{
  "activation": "swiglu",
  "moe_layers": [1, 2, 3, 4, 5, 6, 7, 8],
  "balance_bias": true,
  "n_kv_head": 8,
  "vocab_size": 16384,
  "init_std_o": 0.00626,
  "beta1": 0.9,
  "schedule": "wsd",
  "decay_fraction": 1.0
}
Below are experts of layer 6 (counted from 0) of a mixture-of-experts language model. Rows are named router (the router's row for the expert), gate (a neuron's input weights, with its number), up (a neuron's input weights, with its number), down (a neuron's output weights, with its number) and show model dimensions 64-127. Each number is 128 + 32 x the weight over its row's rms, rounded and kept within 0 to 255. Numbers have three digits each.
Before each expert's rows: "mostly gets" lists some tokens that are sent to it at least half of the time. This comes from a sample of Wikipedia text that the model never trained on.

# expert 4
mostly gets: " main", " public", " short", " major", " special", " better"
router:121127128096164195184054105180093159155097103099147103117164193122151162164112144096094133162135108117115077133178103121152132105177154156103135145151135084156104153133142105125112068099187144
gate0:060161079141186112176142093155154112158133115150076178090131123109133165130109149145122091129141119091130175145180149149031109115189139157183123145174115131117135093103151182081146105143112153
up0:148110156170153120161109095137207130109124102136070095174140081150115062102154138144091156191137117153112153113131181098082048167082067101100164080148150132137109169126114120109133091150127129
down0:146148125151140173115139146163118116092170155057065182128098089142134094126106116126152099089103156117133121219101163147103055109113144101129113086121107071144121122152152149070163152089158085
gate1:090095128071126157110149119124197101108129078095044103201186129146101134111146043108150137116134095151166093158137127142141136150104086118108115101061214077138170098143187139113110151159140161
up1:159116145120096182118117111117137076123106112129147147140140183100144054102109106126193105100134113102088159162136195106124053147136075037164084136149141095125149143086189153129073075144087131
down1:096105085133122090104146095149200128086107135115141110127119124126117146140073115160139098158114146121156107210123113103117079124121105113089103126179166168090140124128111108106112168109150129
gate2:169121136135147121172087096088129108096170108086138113108148163110170114105079116123146122136148170148187153185070105150157198094135136130165143142116114114127135109158111083120110212125126098
up2:139177170165086141165073149080147141122125138135115144106094158105142056151148101091149059110087174087114155132166151096060103175149103119162154093200156132104072183150160161149131180178129140
down2:091101121147134141170064119181160112145147083157107123123134138120131169137142138100047161131134079087135036138109135169153144129088145153124087118083080115124068126152114104195087117111112133
gate3:156138105111129096088144146150133155094185133164110133171077190126090138128184117141161131128041180147118130162087076083149098146172119168137099159166116131171134100092128138072112130179097153
up3:155137156114137138124183103130132093162165138098121177148030120140102093138198104108156185034140093119144174162077127126141126103126079095164110200103109137118110149128111097134145144087120178
down3:135123132118114180100191102124142084182140156151137136138075152091180118146183181093089102100101153093148137122164098141106067086130122085127187137112123142059153167152145113096110078132166111
gate4:216155177185112069123117158111117148100129129156077135071105109166185149092094099109179154081137143187104150151207155125099184117173136133114134119172119101121042134109123138100152161184116093
up4:143129120198103097106173168131146166109170193144133168177114110110159097132143122106167128153139124087177101155143125126153154121132114130129144150120092130105104142149138121159068147091099148
down4:129060205110102106142104150087097090117071123170120111111169152105159050150107050063091152064147136137114124124130124145103084164186116065098151079083143155067050096108105148154096158166158097
gate5:172114113134165155099128145182119160132140171144100107152144125087115136109138149144149134100150115145191193187101143157083142149167098141124125157143135095123128134071131099162057143089114089
up5:121142072140170096168119089142111135096066144150177161146118134136120146174134153111047091133139118113135127133195105075133149132154138130138120099144072104177078134094073144109061063105089110
down5:092088157168035162134143120109087096166182111151170155104094058124075119093132129131133120158125120152123186156094110134154144186109153140104131153154095036105115099183090088112169177129147109
gate6:055112121082084121120131169092108121123074127141105126074139096149137091154161097137124182083114104105154087110144114133112127073119120139060126127163147098129113104189157126093117115119104117
up6:094133135141140124067162146134192170107124129097138149152132130127168165174085115174088102133116096115118104128142135089141121132110121096166142139087130144117117120101128082104152198168160166
down6:116113118060159086105159074119135139139130132102125098087157112141135109248122135153050093132094163080131126120139137106166128161099069132121200131165161151114119124149227092144131125174119180
gate7:116130076184121095172197121118123124112057123124123129157154136113127212145112159154144106144125065113124143163085161145160139091125086119146130084120141131134115111081132147089143108181121118
up7:113083102131098121048161134146106147160076144125096150129169151160084163184148071151129098174074069103159081129106186149095097086116126137132061122160147132106104182109171121156134110120076117
down7:120109114120151046131142117140148111146136070112173128077059151140175078167105059122115111128162111170157124145059129166217122098067099103139151118138184135078173124097081108139086107162088132
gate8:081177185036074096126144107135093112158171135140056121151140146121144119111146114136168132077103106105135143093142053176145198136087152163132136149092142112115130141083102152090162136112139094
up8:108150065152153168112152080132099120130163111123099106147116175178137192121187164085092092193152106108134123109105147155104083070109167068163082159148178160140124112148066058089113161150097154
down8:117158176140118155153115116121121120095099144099139089118144116226081119144075109108107098172183123097157068112156066175109186124140126128180121156173148131116172111131111112149167132133171105
gate9:162178163190022107130147151113054116132096123097153110134105148112087124141099076074083059135105142198070108129073103163070142134155163122135077191129145096084104142117182152136121095122149145
up9:139140123097134104180141178091149080134144125187107150129065140122120100138145075155145127107145122159138154103192157124141102060157102073170192022174095144097157142082093114093173125087149158
down9:120108145108191145151194187104064115153167133160138128139128122144133112165152076110106186095105091095096115166148147115160182093139130106138164098098064119144148142118091073138084125097125122
gate10:122189182165086104237096108161159119186199115131068102187138076122152104099170153057166161145147158153133097149110097104143176099152088173085108208141066140116113123103107087137184131155138156
up10:142153055133149116153169126123070047106122150136131064131156089136115127118157113149122155061059062140088126167147084102101080120127087135113128162094120086190147119173115177124174098197187100
down10:076101100114128153081073114206120169130108067157101143141104101170165167136166131133082125126112077106143121065099153105091185161105142100178116101130150137105123169096146123157165053122106189
gate11:205161125090143136094127159156178118180119136093082149133075118132064118166135086097099126141151141140139044188105146123178158089143124147134062115126146102086092133164162128110106177146177091
up11:122077102136091063116103116146083139177209169136090127095077146115123129138143117094128112082053132137102062162104156134076174150110056102122112126163124157087166149186132103158128125139090180
down11:114158085168182105119136105092070113139162209176102136095073152130125062062197097095096110113153114120168157140151139097111091075129120145114083065130110169121207114170080105097171121104102168
gate12:143158097119146115085137115117117168200083117114142088139115142116148163149031102101190119106193160114160144111166174095125117148162112081133097141167166117156146147159185081171116150095165119
up12:112107153050141122123123168123133072157092124079113088156141129087156121112132141098130161122094183167171064102127118160176123112149109181129170150175158117111140179137117197087112125143123109
down12:142210107119104152178152175121132092128107136130128142179139130132075116109109113101111139141171174064115078167143091112083140128093138101093102154123076037144162140154140139161124183193195076
gate13:132102174107110188143133099174123096171076145160193139114119173142125161113113148133152088145165165116145121144193115178148145161137119152123091157139094154119170182131090114078162106138122121
up13:125036113145124156146172151124119144055101117106225184094122138145150132188146058181073102120072180142105144166127154119118116101115148147167048108086094155184136088155162123112159172180089143
down13:141102164129074111139099107160117195117115057117119123130136082156106110102164132151111152099069095167143195128119079073118072080095130179157104100188081141136166075062150101095154096142127155
gate14:146166228061194155138084138173130135149109100137116103137161135152135073156144145088120072145123099120094148129130169117094107125129118123121153139138118136180082092116091107094124138085113126
up14:100057101134142150091095169097094120123169107168101131128082124095147133094129058114141107137130105105100154116129111131131143082127091176160121105135199154087141128085119162087177124111175182
down14:111128111079132136109156084150100156124097119105144175107144132158141112141152130167083104134134137145075163101157076157055116156138148125175143131113116138176116091068106097080127126116121155
gate15:112154100149110175173142126111132087104150139155110116179063151133069079127121069137159110087142045137121152084110084070102067188143141118138140090175148116155133181121107073097145149170186177
up15:099118188115161088109154135067109123098134128091172162120131168150163090158092141115126157146146144160157138137149167162148115155124153119108088175095145124227219168150079134123144085168199072
down15:070103200086127123114115125084099102165157122176111101072057169132167138114141117151196170107134092193145106154148129121141137073090126146113102072168162146114164143120109165168170144111121086
gate16:138086131153093095122119092142187047067102090095132111067099132101169086120136132112154015083124092140147083108125119102113154116171117152123123136127138146165190166095127167138146181141160172
up16:129147143159162103120129113182122169111147106097133162113086151080106124141099105178123085159198155088115128071083161070166104113127150155159160105134081143076190096024081124165149109122105103
down16:114119134088149122129156056181128158104171105124122123193148125118114102133167186120135139143117093104133113162055115163138133062166182132138110154128106139167114124162126139160143122162150114
gate17:123122158070135169196137125142138106093162197165180109139068116119068123086134113160135087114118075108106213142125123137100183076160073153172081162169137185102171174111133052165120180141149150
up17:088137115172159143136108155127123113126111112091120178154086150134125128149101144191053090169113125097134108135099114136114174124160130100146175133143078143154158147138129064115104162117112158
down17:115138166121165127219172131134135084108128164146119109204164120132124139133065137127100141105119099102115150088087154164121175106131129132156053140131124131126191094076164143170131185138129125
gate18:127076157137186162105128142136167128179119084128101088123139097154088145118117129149142078115089116139081118144128158135119155205196119133159098092098151179133120181142131119058186161100156124
up18:152186088146140031112125107135119165143088126146102129135123099056084139161121101108128112083155093131132152143133139076137121093127081168141147126135153106150120177067157142146111132101105111
down18:138160138156086103123130114106117063056145073142107089145150084090162082032091112128114111105156152089162155091104144156042101088130117122138165161151130107143132113152140153180124134143142139
gate19:153149079118139141187159132106121177115153133164123122080160199084191123152146108088081132114144132173110170169156133113105122145164186164107056134116188093135142062074148124101094181157173130
up19:101118082128098148122166109124125163117101105187119178158129176107086160148108156134109060114108156144110119059123119077155119145147160150144135149133084195214122124045130167156127091091121149
down19:101069067128157119090087150127114104136151074159163129116141105125116118137129118189102107107190085078166168125136090141085144091091148099078158103124121104081128103190149117103106121157174089
gate20:114161086098108180116134162079112155120102154163130118156121164084102098107112069136127139083100154126100112069108110136117170112054198198139165146160158062091113144117228129127165128087085181
up20:149162115187155109138074159140061145132142156134103130156105117083128082189128082072066072120119118108161116106165129167171133148113187111099189175114172111104114165143084138087184127155110186
down20:149090066125106151113134117143119153155093146146086162150155162124161105124099177127118125118150176116134149070128105063164062137139104114126163151118104123124124100108166173101141152072124172
gate21:122092110123156120140165094072208116097184150065135149119184146149040131138137117154158109117118123169136147161135161129138142148186119075073097141147092083124108093136134121137150143130089104
up21:070177092182085137125129127130136075104112146123182121102183150106083147132150164154182097142163122107219186137112099101125093132123171107213137143088093123058121143159080124120102095124100116
down21:112144117118073119111187136136172165144133138152119176127142155105119154159135124096070163184176156080100066142125121144145050059170106155186129083104207095141130164114132129064193127117126156
gate22:107127120154163164054109129134131118149145153190145091150101123076177087104076136162143111135115086141125112127103146101161169150146126116128116158148136194074157116146111174155099147144145119
up22:117153106127110123125121137145172148122135137154119118140150118124085181085124165136183115131214066083136145171141104103127142173143157092137058113149125158110098160169127131140159142136101149
down22:093164125095164103068157113156139121096155188163080162099163137147097138160145103113130096107131058145109074173119116134099175114178168090137066126081142154078146105146149105195128066095113145
gate23:101107180100101120139121091142104139118136101155098102164137137149083147110106100097121122149179107158115185143099139065080124125109167107116122113098168114091097096168131116166047147179192120
up23:138133162151110146095061161079089101199131131143143121138080127182149110077096149164096062148175106146133187145095161125128200164130126160139152104121101158128095200121135174094122137122133089
down23:097115130145152146132118113133174171162121137139114105142158142077109190135186152134141122101137169120185141161148080128182051144176138171078148119121082120136148128123165155117174117095110163
gate24:122098143138131140123122109136122119053137197146118112082115134165077092151157128085113136121119133059197144116099122143075131172140111131124133168120114088111081126093114149153126163138131135
up24:196107059125191187136144124141055081096140184133117146122083134096129153099177175109151176134152152118141115115109189107129164149107106187103155136112134172128097147119178104183125135077126125
down24:144147172158092107118156161173110135169186088128121117092184153135079157157104073109164166125166111163100120153095110142168132142104137128128089103149118130173152137100104109104139152146130163
gate25:132129191141154106090133158156077147135146077127090069124160111162116117112087106133122063133159125104054105127171107170074120103081164108197164176208121125206094127142097122122137154104182176
up25:140153131136166137112152123150163109154068174113112144079149102110160077125075192130147141057187121097096070088106160122122140123126154179129185150217108096160158163118175097130092110117112093
down25:118126173129217138071134058117163085117104093112162070136112115150138126106149113135153139111088085104127194061122127149156134139129141119124198114075108176181148128133169154153174110148131137
gate26:083138064116162173134196175081151141138123148103146060098125123124123122104127107090158118108125119147164179127103120171093147066097128137136065160098125100101157154111130073104103114087176133
up26:093136174146139118133107106139185158126069132123121149116088084114191138076124151139119136088104094088197153125144156048086186107162146132182086100188180138125143129146206137138124080133169141
down26:132150122123147153138087106121115138124162069132112084092124115154146104168152117119163120161092152097162065152069089113099179118176202123130092084123153136185144131131161104144070109149136124
gate27:107105139127113162151092144235115114177079160107113145101199165079118179115143045145141126160148127134120120155100112129075129122103043137118128090100086152127134092119139164127157159161129150
up27:143138100192106171166160085099134137137175148158072136149068133171088155128088144104141135127124155100153176130135055120104127120097107079121123127150131137087079117113130060143140113111116184
down27:155177142131120137098137176079094183167162143151111085137173135165162166144184102125110107076131165138103217112085096161113145099160122150121089200098092193121136142113181139121146160159149142
gate28:199077164112083189083117109117161163109137128142091121105146117133102142171078107127087125112109094126075116191102124121165158125145118092142164143137138156112118109095186097114103093187087145
up28:120154192067180135212136090139137126092133117114054113134125061164107128107112113070133222141115131126124100129187152127103157136063155157137109064137097125089149111130099077123124140139201144
down28:148080105133171070094131151123098108154111145091110092147127153183137137117121133155117157127102155130110150153134106114123162120209107126095117165107153086148138089147120099197140114170071198
gate29:123152127151059178170141091126146147146114131164118102081132177126061094131068088143102141126160098144151074138143120112112117095090116110166080145141135169107086147109152163108062075130096107
up29:091132173151072161081149139120069155131098110147146154131168123155171077159113092127055134114104086135096134135173117102084116024100148090084101098142153122113168144152088171118114097117111101
down29:134145162068093166112137128125087116100143090156119082074116080088146105102135160126109114105174129087097147128141159135158131108113137103119114115152138046071156103137079125144127126093159172
gate30:128178188129147118127071170060091130177114144096130136129165086108133130171085082132148129118117158130172146109090097108050143158123114114122126103176180154158062106104146111135090123127130105
up30:100181160150120121149138126135139125119114086127127093214111099152153162137181081132109100146186118143139188116152148176169133175118097160102131158136125124097160201169117164095153153122164121
down30:102129130164187146117158109191127160110134101106129129127106138113172064117131136061159144157147133084152136120160131152112179104119165113099172165140142175061115142146209157162145121066134141
gate31:126133102155089150130177137202099073131150106124134169087103140108140139089123102104171151159138112086086084155127108164118112139134147170139112166159203095153103163137146183096142082133127112
up31:109071111116129169159094082141121175075145106097100161111094113168128112105107182156103178122146143139107153096137143155172172111150099177117133159165132100123153144137141142126100056112100098
down31:075115097127085130137128130189094147132119170081168153169161124126135124116126102136132139146143176147121112145096152091174143168161119151102113127177153113211128113105148137104130146102089095